python train.py --n_layer=8 --d_model=128 --n_experts=64 --experts_per_token=4 --d_expert=32 --d_shared_expert=0 --activation="geglu" --moe_layers=[1, 2, 3, 4, 5, 6, 7] --n_empty_slots=8 --router_score="softmax" --normalize_top_k=true --routed_scale=2.5 --balance_loss=0.000184 --balance_bias=true --router_cosine_scale=14.0 --init_std_router=0.0305 --lr_router=0.00096 --vocab_size=1286 --norm="rmsnorm" --norm_eps=1e-06 --tie_embeddings=false --optimizer="soap_variant" --lr=0.00682 --beta1=0.95 --beta2=0.95 --batch_tokens=[65536, 131072, 262144] --seq_len=1024 --train_tokens=483600000 --steps=3787 --dataset="wikipedia_en"
Below are experts of layer 3 (counted from 0) of a mixture-of-experts language model. Rows are named router (the router's row for the expert), down (a neuron's output weights, with its number) and show model dimensions 0-127. Each number is 128 + 32 x the weight over its row's rms, rounded and kept within 0 to 255. Numbers have three digits each.
Before each expert's rows: a language model's description of what the expert responds to. This comes from a sample of Wikipedia text that the model never trained on.

# expert 42
It responds to: Pieces like ad, ar, ur, ak, at inside names, often foreign ones, such as M-ad-onnari, Can-ad-ien, Sh-ar-apova, F-at-imids.
router:122136199132136121073143136119117125142105154160168091141086185129138153122138162120144117137150139097093125149151109223134086144126112213125156145145142112174124106175077140086061191194095125141074145103134122156063120159160149173115140182137076173101138180146064142125084174080158083158105075156089161121104134119127155098112159115143106099089093130150168126104100170119126092116121
down0:107106136138094104142116121072188150101139129117100142151147121099150134143124110111118107064106091110178141129104128089141105167136161080105186142119151161101171124116086172152168128088083084196136120099185219087112132118178125104154101145067148116089145093142127141168073131151087127156122050069161116193108129223193100118107153137112138085104139108176123117137095116134100143138148
down1:201121172106145109164170135141101124138143184123137105138072109087087096147098101115166134132123139167086121180118116204135099117122106148133160155137122124169114123149169101177179201141120109101098111058165130122111155153182151116166101187096197096144170096143168094121160116145112179108143151127148141116136114125118040067157070168122110122116095174167102133074120120153158186107098
down2:118177050145115099153153081068162118137070138102143146125114113146107122145090154151213152173153091140099167129060159155124160143112134115121144123108198134104087082126158156148127146108125138137104152158123082163099125124078077086155152174132096134074187187123115121076188171092137156080131139135168176165110060148139121151142166173117102185105167108124157145122121131141115158063142
down3:180140092122144125116146137102094128143149231117138084164114102223125105160122129172180109075078147072143086178115113148088142126128096105172088161115128160143146106188171169124132100084127193103134160120101147123167161128137159144095135154150113103094077125121064093164115125085138112151117124096141157103140091163086181121163144131100082119157178162093116133084140098190167083138140
down4:122100146093052153151138130100125109082122094120169178099182100149130102196112123196114155169117126132103042156092127096099199167085132125122122144165087142074093113058111180115139159107122067152135161149158133115167109124098130169160096124105152165177123141128106082102107169119116165082128169163131108109121127102135107164158126122127126101158168151137092184103105189168106114045132
down5:069129124138122134114126108121054127117152119137115104153162043131131086140147120093146127163156123122125123089128117049119144132121120136114116134118076175148134105162203141116064091145174145163054157146153101150143066150129125114143093150128097148118170155179079164038139159097150154138092166122116155107131120125180085115067115085097131124069153160088100167166153129138159093153210
down6:113123096060071122137078139159150101124136174132062220148091128123164154085124105103126159050151099157129169114119124186074103129119106126142125099110092095140115082087137078133178130110132162182092122089126115089142121126122119150112152152073136150143094167077101122116128135163162114182148137099095187075186082118202119120131074148133187139094117131155102142136073137172130146115163
down7:135130112117081115094134167099125110161152103180103110124169163092147140121160102066151092124160155089169093146107162160104126109114150102156120126088079114078138194132055073082138085047101133152150170066160214127109110129119134093114098094130148117142120060122173139106149140170142135102080151147117173141125052170093169153156144122101213133155110140136124105135141112146162095136173
down8:100153113081108111155163116155176092162218135072173112111153117127149145120143135090142158148165147175158170069127116146068152177135121127137171072156131092123111130129091056166129120181100061131130146142162136134155182143112128117112162159100165093123189151108103130134129133196148159047178169124122104175164133077095139090157157160123148095163156157127148104112086078117147146130180
down9:077081181123162153113109133143155207139112168159140116155102114125090169118135161082114119123092121170125138070130118124208130095157115151085181099142099097146136085130144177121048126141079094087121205121145175113098085096159121086156133115120128118086193123131183091190087165111081126186141139100062143107139163122119144139078118157164150132123142097118117155132131174167093158166128
down10:188203117118141125059058109107167122105116140158140167084119122094148166127091187126135149132146088153153104135095076053118126181089178111121120106122118108114141111063143183113206151138130094126129091123098144154083098149114136106106117104133092147129115214158100082143125137192149127153113136077095112156103120178094151076133110094123163138105160142119144089081087105148094183104177
down11:191131210125168118120083174142076135160145108113187140161102100166155187131139156152106130106149074173121117177107167143119136111080111129111092126148127139115153147092113172139043159124106173110122147085088137193122076202132144115079138160148146161130114125116071087155157123135102168150097110127138122161119161162145124107154104155111107146158119147054139018105134106142130083104153
down12:087149076134088125151107147126155181151120172128081118094094167105133165140096151135121073130136116160108166132157163097143156151127124127160159138096101116170105122115113127137166127147160137095111115197088107086131188113139131135066122124163117088157131112093149166119078192152184090099164129115135042143208134108159096117131144150134103070112109124205140181141188118108204190100169
down13:154103088121201111146135136147136127126132132142109136116161167141090104163170106117142176141174171153073122113182105184169179121136133147101058172138069098125114112083163170183093138107134097081122092081108107137108159195127090120094111140155116118074144223150153085108070121113117112127125097176192134114125129167078139061175105092149120144090134141099130157160163117145087117167147
down14:160115099116122109120132105091063129109066158099145104139153146127040145119061174190135113130077081166179132148120177108146116127088101066116037152142162090182129104129148081103145106109142128132099181164148162133166074146106117103139173136111142169090128115108110106133142135147117116109102068145154096134080079108136160139171107088144095119119102102162135125083127098115139226140178
down15:198179143111151164089112126127112104115135099079063118128108088135112105090093183093097097167110139155127158129157146189136071183161106140147130109119163128149107068133119150147073115124065121140107152121161142116117188120206113073049082160114093132170070144098151077176133137078182164093162109175108135165135076079162111093141163133117126086129091107140104118132105138091129109144124
down16:093112141111133118160131152169130100144137200138128145141104080164098131129115144087158137130099091089128147116107113084114117164152154127206140120071143100092113158122124100172184123125160121121121173106158084161125133167123126121068121108131137097076108149115134069163115185089072056178058085184054131145085141142090161111100138128117064144107092187115124149120078097128071182086108
down17:083136132104135160159096119124107111137127125112140134147102103080157097115156098132130150067165098110167146107100142138171169102130095145118156184100143112183142114113170141197138108092153135102196121110119101172107158095083099036113122200145155041094197169121095133142164145099083128133123149156122096060155092143135135051127153067097111145130128169079128155133173094116183150130125
down18:134150152117098070060153122092119121114158126167121159100118168135140123141154122141183136141098097140188158104128108048164138118154147141147125133150121161119113161124143127168147133093112167162166075131039122119108094114130141138104081182123124192176100147095069130114160115213078089160036167124113130148097069079109120102123133136189159088162132125160125094191116152151173126134101
down19:138166148108143159157123110120090126143130112132076155083116141109130073177149103151068098144147161114154126126103085054130095127107147161078068103150113199150136110098137142120121119119110143107138166117124135118066095159156077174126185162147170050122111150109163071159111096103155096112147097066087170091184119081176109123180155132134083158107073105091137129089108048144121096157155
down20:176097118126114110131124167159120106142187117084107092081084125133109107113151138129148130156149091103150155196150042101104115139106168146102120180116111106135091079135078071108124169141110126107127172095193091102080151131168135167081111201162206118120049140086082148102090101105103108105153156118106091110154097143132130136154126099120083075115133124155148101216118098114178127099125
down21:160146153183073135147113087125083107071188091159169128191141143101159087099079115190114082112147111138111150093104143180134139213136105170133135076114088139092086151155098176160145132135203109113125147202080120152181099134094106093074110080123148161126082140141137118190131087152123114154103130114130124110148131120142073116109129113101139171075100149094146106140147138136123058119175
down22:162181108125131154110155105128130139156162182155131110167126178058148114038157140140211126163150160126089117167166080147120097114038170165083134182098117138110131111125132151093138117212108139121116120071140083083151113132149177155113106132126146111138092162113077151131120128076127174109121037082140117139096139162126213125120130128139108103143111112112143146118094067121144130113101
down23:206123111168165174178163113158133158146164069118104089113110104098129149120102167161163211136193148131089126150146129081144107167188112121147108097174163119141109158059116116123095115082124101107129125098076112108159122095160112127229163130151093079109091110122124095143117101165094180129132099079134153155122161139130132101138153123140082092181120067190083146158072138121136134114127
down24:183104146153123139125121085131131133136098146162164119143082120170126141091089130143121119088119139080150135105147127160175146118116103102112125149155047077135079120086186156132153184139149128201138081147047124162083209089128095175140120213136176150184178132080132075115115122051125145143074170098121154167119093065153152111127137100128112142144114096154119105089138099143136123139107
down25:106109062148144119117108088104125122124201113094097140112126198148089099133123142102107093147158189119079099123143152213105113126102110131182149109172084117065149122088116132099107088148093164153129091121093123142079153102146130110110114106133129142131124109180135204112096130089149138154111122115196219116095145096155160085138162150140196132112179161059105126169072124135078118124163
down26:085101072111129132154069122154130092059110068145085097156142090175135135138113153117123106108086127083169096147130096133103106158091184105104100136169144098087111160156108171092191183186146129144127110107112078089145100082091123141127075165052119161091132147144138139154117141167133129157168140069108138140110148135136046143145107065099111139109104143109058050136132165165099132111115
down27:169163148102115138151162112115215170142130124140135115163130113181102177197107131104082139208061131167096139104081108101128136127160128134041120160085163085168104158103145063146181141108114157138147170070158155141146172157081131111152096161178121171096112200146143132131130105106105107130132087137103107140112097136045156173124118097134129133145133182078129085100160122131100131125123
down28:077143111179123140155102084112134167180074141130128105069140113163125182169173142131137164124151143154099117074083194150132113091118213145078126184089152039117157128070201106126139155109162096162145107108098138180152100136122149112145154112098128086137140128065087084116172113144114117133095135112139139104149110102104089144155091119159085102119116063086078184116087141124123166123132
down29:123222227116167136126075143117123156115111103118122131136062124129200183136154141087126231098109068175111160137105098180125121132121153122104191130118109111089146108151132177153075103138115083094112162140121105163141154186102139143122086199152069127139064098079089131123121169109091133081103146134142094138119104133144155155140140112124144157139100117178111150136115170115117156136139
down30:113190110150077126119117192136131097073120181068096122134098091092144070129081120110192105118157086136150135132120126130103129124088133202092140130095128075138112103167135113160094147084116070088100156123124098105115178166107147173136133150139125165109040078145183108150062058154137137114138125130124144047166091113179149176153095121126125113087121118163163112115115166108096154094110
down31:115094101090151149132131091100148123143136149068119135100159149134089172096175176159123071109145195130161161113196104088107103142121214133087124151127128112242105146131127105102136153164089149142147078144094105111155097054150090113122090105185121152163085142157108166141126092133152117130111124126121159136119164104107130145221124171082112172145134137108121101156131161121209086140141

# expert 63
It responds to: Low numbers like 1 and 2 in scores, tables and EC codes, and Brit in Britain or British, plus name endings like Chung, Jakub, France.
router:144129134135181144099153188123163172111121107149180115139147132148123126152091145091090049197130158129143136073135126105140127109134106189181142120174146092147132139161189139206159155143100138142111109111154127116106126169136149099127096115162078145101160119151165143066089097162135097096112121052165135034120034108082135139105092129081143158104080103136112166143107095101114105086144
down0:082102103159215225092096103118134135116145057136136181171148158177085128147191156130068154085094087143167149159146095107110098176159161110117152144123145124147061119099135154084176096172109175097111130102077117147148080096149144099145188086099122144104115104089104115141120124111128072151112167086118081155167148168161153144125107151157157073114099105093150135117136144100109128115156
down1:168125090146128153139128127118085146189166129141047134125114130121133141114154184108132094064167198102119126150187191168160168114153157133083152065140150136144150155067154159136107109133110141140095130144183131122089121121095121135120181109162105115124127140161100111148179107113168120116142068138159167073023142091137107178158126162164135088187103063136167137147160132117080104162152
down2:077127148113082109152133115145150141134127103117146099161157157115122170117197145043145099152137117142135155101182094161131151127088150109144179188124119144124126114100053058136165128155110136174143169127110132137171119165143128130134159128168183108167188102111141197053159108123159156079127086155107157076092128117076158144147098147086151228125152172140119154089136172162171136126117
down3:140162131108090089135076136129168121156150172142044099130067119109159134107086151200092125110167087109127100149183106146118149135088150120051107160120153154101118124155074099109132134090116107094049131116128121188140195096141143150087154136113206150114128129159144137086118115144199119147177127174151112125148134107138077127145090156103141075107155137148141160060081082161086122166149
down4:071102138131143102127133082124076157169202115142168151138147160097134163140133071102145149088167169143140146098080100133152161075098099109134164150162100109118117129137118106131121094160124141177139147110174167177088099152038110109196135071102082143120156125108160071128112170140120095120087104112136207156124133160146160140077187089158163170143161084141125092130186124075120139119076
down5:148138103164167101091051160128139134122085207110171146132147153111138125078131094154150117100061094158113163092157078160135154066141160154178116117177172090095125060149117129150136139188150137115151163178093155112142093117170120146139141086128115119129122151164154151121074114136122127122139152139143131151097179136041154120194158191170067131090100157168142106106151087163122071110112
down6:122120198086148129133161180114209094143144157132134134199123095079162168195162128109073128105118154083102182121129079148140062131178133124102122109084149117189158181163150164175178097117171170086141147141170160128162147110092125142117192111140150176176115061194119108122125190155104127094115161098149117081138171096121148077125115139121136126124119113122146107117101114098149149107149
down7:129132122098149108111160134076130126140152177068156101131114108125118090096170119156159124146138124146083155142150126170078140071072120097157087152102186137128114131095193109141140079105092169133161093128102099142166135135101125083076162119152114078085179189131106123111158082126126157122085159076081118112144189154142159121170155117078116130181145175141065117166146113138180106239114
down8:141110142112073151140084135107085087119141101088117132175066172063172145113206174096128130154165099162069172119164098115161074137150129172163099099136197159116123114163099103158173148120190124102136074085120138140113125150092161135101086136125098139117139130174130128093164137143059128061144128157112156180157126122139132128135082150145088130096107098120136057144173168119135086055107
down9:136135114119100136119068133095121136156128089130148131194137148140143147080140206099108171188121142171148171116148087119138133145077036146150133157128065151116095116213182091051097120144115154142147096129092101122070080084117127137110081124133061135129182134127126138125096167171091105085203094094163167102114092095130142143138113129103143142165121154112121113131134156092199126097145
down10:115120172183114103131107055041162148103095150147123116118129100107068101100137167155112182153132129121148090148129154134184096098125107088165140120102118113125133108146128152166125133122197061138127136165165121059149077167110123094148055081085098146208055100153150086146181148110097141127126093172104121124116197147108074118139095132075134154144111144119113117102142133112083128085090
down11:078090145147105171147142141160150125147082153100187115093116117139159076081119138181175159172120174071109165112137128150166149079057143065114152125117155152122146165118094119132039137118168129136119159134145107187144100026161144158136152121109148080117173167140157143134177115096074077109154141152134166132130166089172175195136125093106099111130102110113116114133127112165125112172081
down12:151151088153104129128105149151106088098083144081104161118181094136174120125174182159120134111114146142116135120081107062197143126134138194113092105182109047135091180082139073128153125084086101153079159142097139114094166176102103065127159133113142141183113117111132150164089175152127125144143082159111142182136105085128126143151093146163114060161180100172126120120133134081088127174181
down13:097148139222156144105173128172117111142174140121134086079169138118115150079141133113154128118138072131129139118125095116144115125118112070201101119098082126092176119085114107093195090177112130126120176050150113133099139105078108186122117071077123067162142096160144137191086119129127088165141151129160067163139146125093063118159107117216170116098116156129129137122115114116151145085121
down14:106138124177091130081118105084122125078168190127125155088126121157100128124116104091159088193168123151103131106124195154076137099160176125153145062128102128091162100137083107141151104138127205096139127141166158104049099154090124166114120135202089122132091165120141146091142127104132109085124158152121196153128122135113146114171149066152172201107212113123164143162168106139148145170122
down15:136136081108101134124103151106120143172162097091088158152148069147111093159130193098157099090147119097138145047133103152164186123132130085210147099170088088156134124102151085169162150115117160141146142084156115120186158177128119134116111132091191087128148136155159136145067120035139104093174136160136169133159092089119162106103149089141116143165078158122156157074131102151179162127085
down16:116116135208116164164131116080127134123053142103120108165139079194123106162149139163101097103103110095168094157112069152163123137111126126148129146119144094045106161103152141165152146144195160144054124087139094115168196152151158146164152147160120053148139100110132067101109109130127129149106094163117102150159186118117133162090131124089010133139124167161132109150110143121110123108090
down17:124125100127163129118169099142120147112153167105095130110135147145142181130147187097159145113156046092117152140179102182154168142115169161142112100121111104095135095100132026132132144081173088194113046136148107087115121101088159133104081114167150099150183150144122147141109071188120140150105122121126133074144133097164119162080141115149060165170128107157129112091143164136076149207106
down18:145125121131063128094102055127147132095137091169153193106117092131143143116124149109137104128103142170142157102140138210146093148107113153135135057137140141112135144126139157153194098146116111163053129111187177077153122159157119114162124149191142090133140168152137181135138095136132180124154091115070115133115083197083106166145173196138141181084194123100073176143130161103122089123142
down19:098148169131127101129131129127104081124131162155098091068135117088169088130113141091094075125154188100150102136117151097124083117127120094063158117154136162064159110074184134182138128119149142170118091132129184107092105129129161171139103046110054122150193134141116111112130182154123117139130152089146035102063156105173122153174092044122141126118166145131124096132145135131140108185144
down20:110127138152111103159144101140111152090083133094105068067133113131107196115106184125165094154149084158142167187135094070103163209177136103096147153063090088141171084160133147092098096105147120104115108168133130099104131083149089147096098123085087118172102183197123141145150108128122103120104161106115090120135132102134123108180102165133125119125110082193186110109144103134194169126190
down21:155156080092186130109123100184118179183135179114132114141158121122145153110102126122114132127068153152163126164152196132113164096155092110118113096100167111126152165159063124169122154136121095181121106116135137170115110089142145145100149123137146102156097132136106134169153073098167127161143152160120103134175118098121148026170138082146071164220119082171106154040118111155128164077110
down22:114191111113122111134109069158143168127121135151167188133172103149165133072176107121129158115114093182150099146158056082130136115078105133122139073122082177126138169130158161168084119157162130139198167112117123128114080133141156149129140080093089144117163066149111054147152121067146145179074130099162099156117108151126197121123162125110149207180153111146143126127193167136161128134117
down23:112123083137128099136139120151147093095104057135130143122169093084135197112199140084125131115106152144136110090148186152089170147207170145105142115093155142146115119114141134145177187187117149151097139137142058111197109091163073170120105089128185119121199129089084091139175114129108180131110123151149135161209151118180093119105097124164086161165112147150097148150153144131148154095104
down24:190083089100071068137126107167173116088102146190211128160138148097171128151121099099152124114116133154070151142188096167136135117156129198071159063096107130104098157176093142083152159157150143091194104143099145134091158103209118103129121145145095139118165111138152166157119126106144091147157133135125160149116187115092116114142168090140156100164128092187120097117092146132121131115192
down25:106076145081152177123103114124162153075104055134072083112087128102130143085133121183132149108180110131115126088075150168093112117124169138107160097141162156160093211135136163102093138112120119149125108191107135174140075096140159141117105117153143192139124108105143163128172151126080143030096107113104071111127133138138168131164108124169144059107125143062161167111110196171144124142140
down26:106175167066133054128126157155125170133117136175111116132120158118124110172129125096147111142084115125160156139160115132183153138113132067132079168158105159181098118096109150109154102113046144097077160164123135144183165127159131112087134135167121104204112088103079064090160102148134175141180167156136100176100106136170129091076109135150053145149119055140160173145100124116147125089164
down27:184110114156143137094127113131144191190129086171120156096107111072140109088103152070139178169183191201181137102124140131083128133136149167113141149150167133139106141120125151153103139054089107151112128111107093157128092159169139088163117150051138160157144130143118143111127089151157113100130140097162138097158094120128086115089167176061199117129102071074177147154118120172176167101128
down28:141154119119194130153139104121094061066121114085101182128156136148117119151108086099154075086136170120103140156121146145123167153126144167110191159146111147120133105136152168075054114125087142089138122036097134119180124140124126103193159107185145164157088145108140120221145156122128143210170091135119160166094119120145124203167079114126075113128116105178137115138127118102137158108102
down29:112112084132101115116141135147158103198171108143139139092124146155148099181142081083172133118158076118177095134161121168107121154117105085081148141130144160084176130133136146117174024097101154123170108053158129106138128160143098081184114103082135144093187102117126122105150108137090154055128086126129158162129150144115139148118190097119193159161193126109152204131175135151117087107142
down30:131098075128109115180138127114177184150152117113087125125128124099106179128106143122129117133091123076110089114082115087170139206108128076152090139137151132079114121079170119119161102178137164120131208061135138134135142141105142149137102085135142095100144172160093160120128035207127126130082076150164186125208125150160189125124145141112102164140110154074142120116106112130183140159082
down31:077101084108120155072128145104088095114150167094155066123132110121123095160113118135060122146082107139138106055133154154156092156171105081077125119088112082188175119155092152111148113138178114140119124143116157074113129077100121190215140153174114126107096144131119112184147121133157101146112130096079106108080126123155088139136160117092168080148087184141122120065066185108164085137123

# expert 46
It responds to: First syllables of names and words, often Asian or European, such as Se in Seike, Sh, Pol in Polish, tra in traveled.
router:115206178093120094116156204147148106167134078105099098155116149150140176111121102086123165133099108131156081099161121112106102114096181104105171104126134087197074154125132149120122103139145212087200139171167109132155150142147169147108156173126118131184112177146119121104157143141124124111132140142158144135116052158179122119120137064106103098141051115173162097140086076107119078143095
down0:098091130086136123147096175087156126127143162101108097131107151121127130138182129156195089145127130129151081123149129059163143149087107172124214131142159180140103159214110138128095119185099173061114090096154113124102066156149198071105126126097154132168130163115110117186138135148069112065168132135126173079110132121101109124169053127117150139105110125191130100129172133135168134110136
down1:110185098127143143137217147182130124179124089127165150172112071189113090187180161160136102109130187118127110157165148087156105145131185128153085086157171154171175142080119185183183141119124078110089091162111074113108198127126165101117130142176119149136119144108114160095160122110123130126133108104124151106134117153081132113160127133095049097156121124105102194166101136144104114083121
down2:103154111158099203120139134170108071116104120094135142101138081087093106123121182143141114180182160098080127105095150107195121088103120122156101205137143152118112113104121062116082133128142109109165129137098133127113123099138190146181103111172110138061137118104127131089093193192112134091159171087168147163162168066134095119073099141137152128114072090068099117062141125130136139171122
down3:113112176161123129152197149182096088154154147162129125102155087112146162142181128128103117132132129161118090131121132094104071131143122133101123104063175114147129215176119164119176129067119071140168092122143167121153170091061192103080098107129164158083113148126155157090128117115105107171108162164079092118116116152076166150110094159143187114107122145124183107127143143142109023118137
down4:119146151140164082159112208157116166099126122153163100128136159135109139108097118107099140075153120092132105132110058133145159174090172128168150149168050089124138137076082067080181101160166215100124190141145113117114177152099152120054100168103146126150145177148081102126103140127117140137063113138100089149154146134114139105122128140152162167119166102072201098081120129152126128093145
down5:154107132073131156123112111138102130093105140089132155184093164084142148135089142151104160095175112173114191127118137089141176100111160152170141136104110108160096098115126147145110130172068126107114162074155152097091139144152151140063088110148172167101074150147201099147199184150154101142218092167151159142088108144158149112110145117097051086183121147149085077113135178130110110123124
down6:112121122115083161139085102166063160184153116107172155128118156083107127107111136155123112161135132135117084120142121095118153106105073078098093111169118141113188126136117188117190074167114172097017163153072075102087186090113147089090088141157144125110139229167130117144103085098149092133154145123129120149136165105151137090113104133113075134117135154096115120164182107114169110115115
down7:089159170086116106105123137146117163174154140126117119060067148141119118167112104138130084120107062083112110113140127132173113114112096107155149132102115123151180163105163119128082194127127135138138093089122135149132091149135157173167093155105153075089097133149196141140152109118159131185170195142142163056154163109143040084147094099152112094105149082112204193165146151119115101142069
down8:140063152115106172113154110145109148143095153166106112133118112093146174131167102151146106129129172129093085157152099179048200085111072094151118121122135120152155086135143178208127084142084123194121108120150055153131107153104118154201159143135130107112088141172139142119123122148089141159086044126135174104115106084123179139055108065135118086136114133157114134107164115134177105118091
down9:072183098170169134080103117124158099091160171139119130055098090198191128173107120130108133124179120111041115163091150092109117128109120169066131147145147124071139054157170128108109128155180122099083089132134099149078135122163112174144090150126098161103141106122132091098144105143158138148119147065145133110169147117153119124119125130048115119111121090124054127095117140175173142073144
down10:192167177128070124163143143085139135126147124083139179173185127154146127069114107113145083176125075105126115076109084121118103104169136079128071138111091139069161108129181137171098139189096089178147129170110115172152167086057123131131124124117156165160148179099120112134093122139104118180102129200147077143132123150089122129082154100131101108184164162101152085100147076138090094140121
down11:159194122157161107093148117134113162136114128105109178152147115095127126141148097044076167139101072099082139131094169124074077127076136110145180102115157179106107078133157164166161123165154156128104151153088106139114071167119158142071170152149129101105204155091097170120112090207164119147165114156142114126106085151142172111120109122158114146119136099119149139142146174139212069175119
down12:169148195121122173101131124126154149128134109097093148121113142190179137159132151179174140164068153125046139177101137143145145133130166117111135167056101037145127078096094125076073200096094181141125126097095073132169041133149088112156125144157090149164102136128111123137120109045147124119135143136131107087138118135118124157159165091190100140170164154129138141123089112124143143131116
down13:135164135139126087124127119095112147139173072120074125098090140175136147165070169122094132112147172162144072090103090178100147108136127085165121130116107072168075103140106182090161136140114187190135111172161089111165157132124131136107119082125144072081137140125149056119104106145170140115215109146131086136119136146184099104156120075105116225100110129168117098160114159103141111184148
down14:105133100118080110130165128140180185171131145125156150135063086210176131133092087139144147089127165096128132145154085131138118156089174161120084152180158088088218132143063116152164139082143113120157109120165144124168145171161132107121184153142139192166132117186185084153143154180127163116133092126172096149118127140182137090134138115153100077123117076104109102133182162145143082115101
down15:143139095084111104084129139117144151119131141127098076108142134172147162148132122165073104091150125142133113153134098071086111125092104134104076116118166147087143121111178114117146091084092158117157080095124185107131216101147091163073160132123164089085101190147139106052135158204143137184167172128134102143087071121098139165147120142176062143095172053121115137110132083108100156152122
down16:113115122188139139138101150060140119121059168097119119173191131139163127067124157204116125163078121139109103143114108084055117124104181116133095128188109201167090154128135148132120175154071149091157174177163131103150130166138137129136099134153139245121118120138165140172124125096090159092117096147139109128145155101140120130110120141115169146150123172134138137112146119084095191108202
down17:056136118147162149118123116137122174107135113059142096146146108117167085075104138152118086108122106140167115104099152138131180197132116189185139095062177131115132126142128179166069124144225096066131140196130122131120101098110142130131119123122133145129105167163081185081097101192079125122081152117088127081099125097153125104136147192127095127111160176152114166115140147120135068083121
down18:162152086121161076154129113068132168127129117143090163157086149148147112145202103085209152156098153113120164104133119078148121205090075157161074176147115127126107150095138166121103168072106080125151182070077110110062144110134131141079155155128156117125123132198102147103093131135183140077171098102095149108101118089159097180117141127148165123162097124172079144107170122133148119122146
down19:100130137125101096166115121134160130098100138162102128123127098120144144127118133182142150152171138105108087174171145097134062154167145159070090087130130137182109162120149160106104169164166062166132094124095159148143094063165095113116171171089116153145105183147093088170131160205148141233088160113119082143126127156171140053128059156109129083121112101133124102103109144080124096127092
down20:121156164088179121123117147166103138107150138124128096153097160125130114085082129145094165150092087112059163106132136134173127093151120119111126107098193109169084109120135149123096153147062131127154125104124087118146227151094064112131097126158136133140117103179123130196152104157079144084141135142125136119098119188175148133075104134103074145228061190108129113129123147107111064173086
down21:126097180122101118140125166186140166153152098098115157095140150092147121112177131103196081116140075119079141187103141118104077126133119106155138101111105070081105132084076141109097125086116097099057168137207125138170119174132105167129121118154143104128114113083177089117190073089091149138156128154062091145087133114153134078157142128109129191139169161068136133096124095195143128165118
down22:149184108139149121112129127099115130191142072117063089139120112135153134115111115143111170125081125179143095172165110109170135114144101131156211127147086119131111166120131135153122106186142159115104219154140141099132120050148180162084128125159105133146171128091109091142086179094130197087153142085136150100116174132100134141160110111126225123172103131073136150126111108144033149123113
down23:125113150123069114188131209117141159166118085133142108139109147112144171085123123099172110077116170117110176068164161122102100183127168098111154141134148114143098084192122145133113145136145163158172140091111152096114109137126121121100157165103183072107087169118179166147087117182111146147168197073134156135112110116134186081146144215116225101116118148160172127131116123163141121146110
down24:124110054148149108174154140079097170093126145096125053111068145090123149108122086155082109152130162134125172094174152101134124157099102098064080169111150134125150077127122126108126145146142153143141100085082153118164051145101157138136128079116080097132218124097136137138199138147125140157117143098093135132187114114074150120162161148104164144141073158118145209173111132096155159144181
down25:230101115145116075122165155134129141136118088122114114088098075107136068100065126162118115124122102119118133127162143128111185085118134122114149144075171119124178122157051209150110210130034130067108114105144090088141121167127113170187134176126106092154134144162111169183133101124092197113141107101147165070115122141136117121124119165161135092146108122118131077128124110148125133166135
down26:148091089141056112129116130138112123109136158131124186115157107192112155113133116129090144062141084135138100202112145067067178119103095159155149103130137147124138146126145119121108109227160083140110103196116113100089129120072132187130104112119110170121125160045152154141145147066119140096189135164098153195128176096132105107098162127145148150112146133185113134142096123108165152106054
down27:144183181138137121155121119143119127155119145092155109112101104135141197142111158143101083112123132101071144068111107152082145154169179141155110127154114194138151122090102179140144118178137168186145161118122158119153153172084150133098122155137109079108151152205129153142233115135053147147106102109132180080093110089151114097122139134157177119152166098123139142155111120165196132043091
down28:129060121125136126149106164108111139091125101152149153094216123135171122138089173113114112181131154069157155162156139124155120129145081094181147130127118162080106145082047178148160103103159082180112074107107111151099100120109108110174078105093180166087121136175145163095157110132102130146091069095146098128132086123158142124195135087083163089085091115136133119172171142110063112115168
down29:139116108149110146105104118142086107096168141128149052101075140072150127116124127111084098096144143163119112153088132169098145118112082129150107175112111096081140125103129089158200151103088148128200087112113124105122094183161142120146098154127101110118183124106055115091089115094157163173183184125119139200127134099135137124166171155182177163156117121130108196165065131093076071166126
down30:144147158163153123117177157206087102179137163140124109123130084053131161200092117107099183172144105135123089084145146103161121141105148112139136130141174175148182140118121100173119127159131099119141109141209106137120160090162127127116104167147117149167118119169148131084117075076170095100166105113135129109149109109130185159095149089125145072111101086121141107215143105135158067183056
down31:123146111124087139121146155080139168166114139120109104102144099151136100123087136097136135165125127070082075189150123096085101172140117145042158128124165116113135147141138101169126142095113118141145115096149095063164114131057150092138134186110119115174209153118158171073145090089156137172116088083095129171157134082117121133101159166095153117157093178175164042174124162078123100172138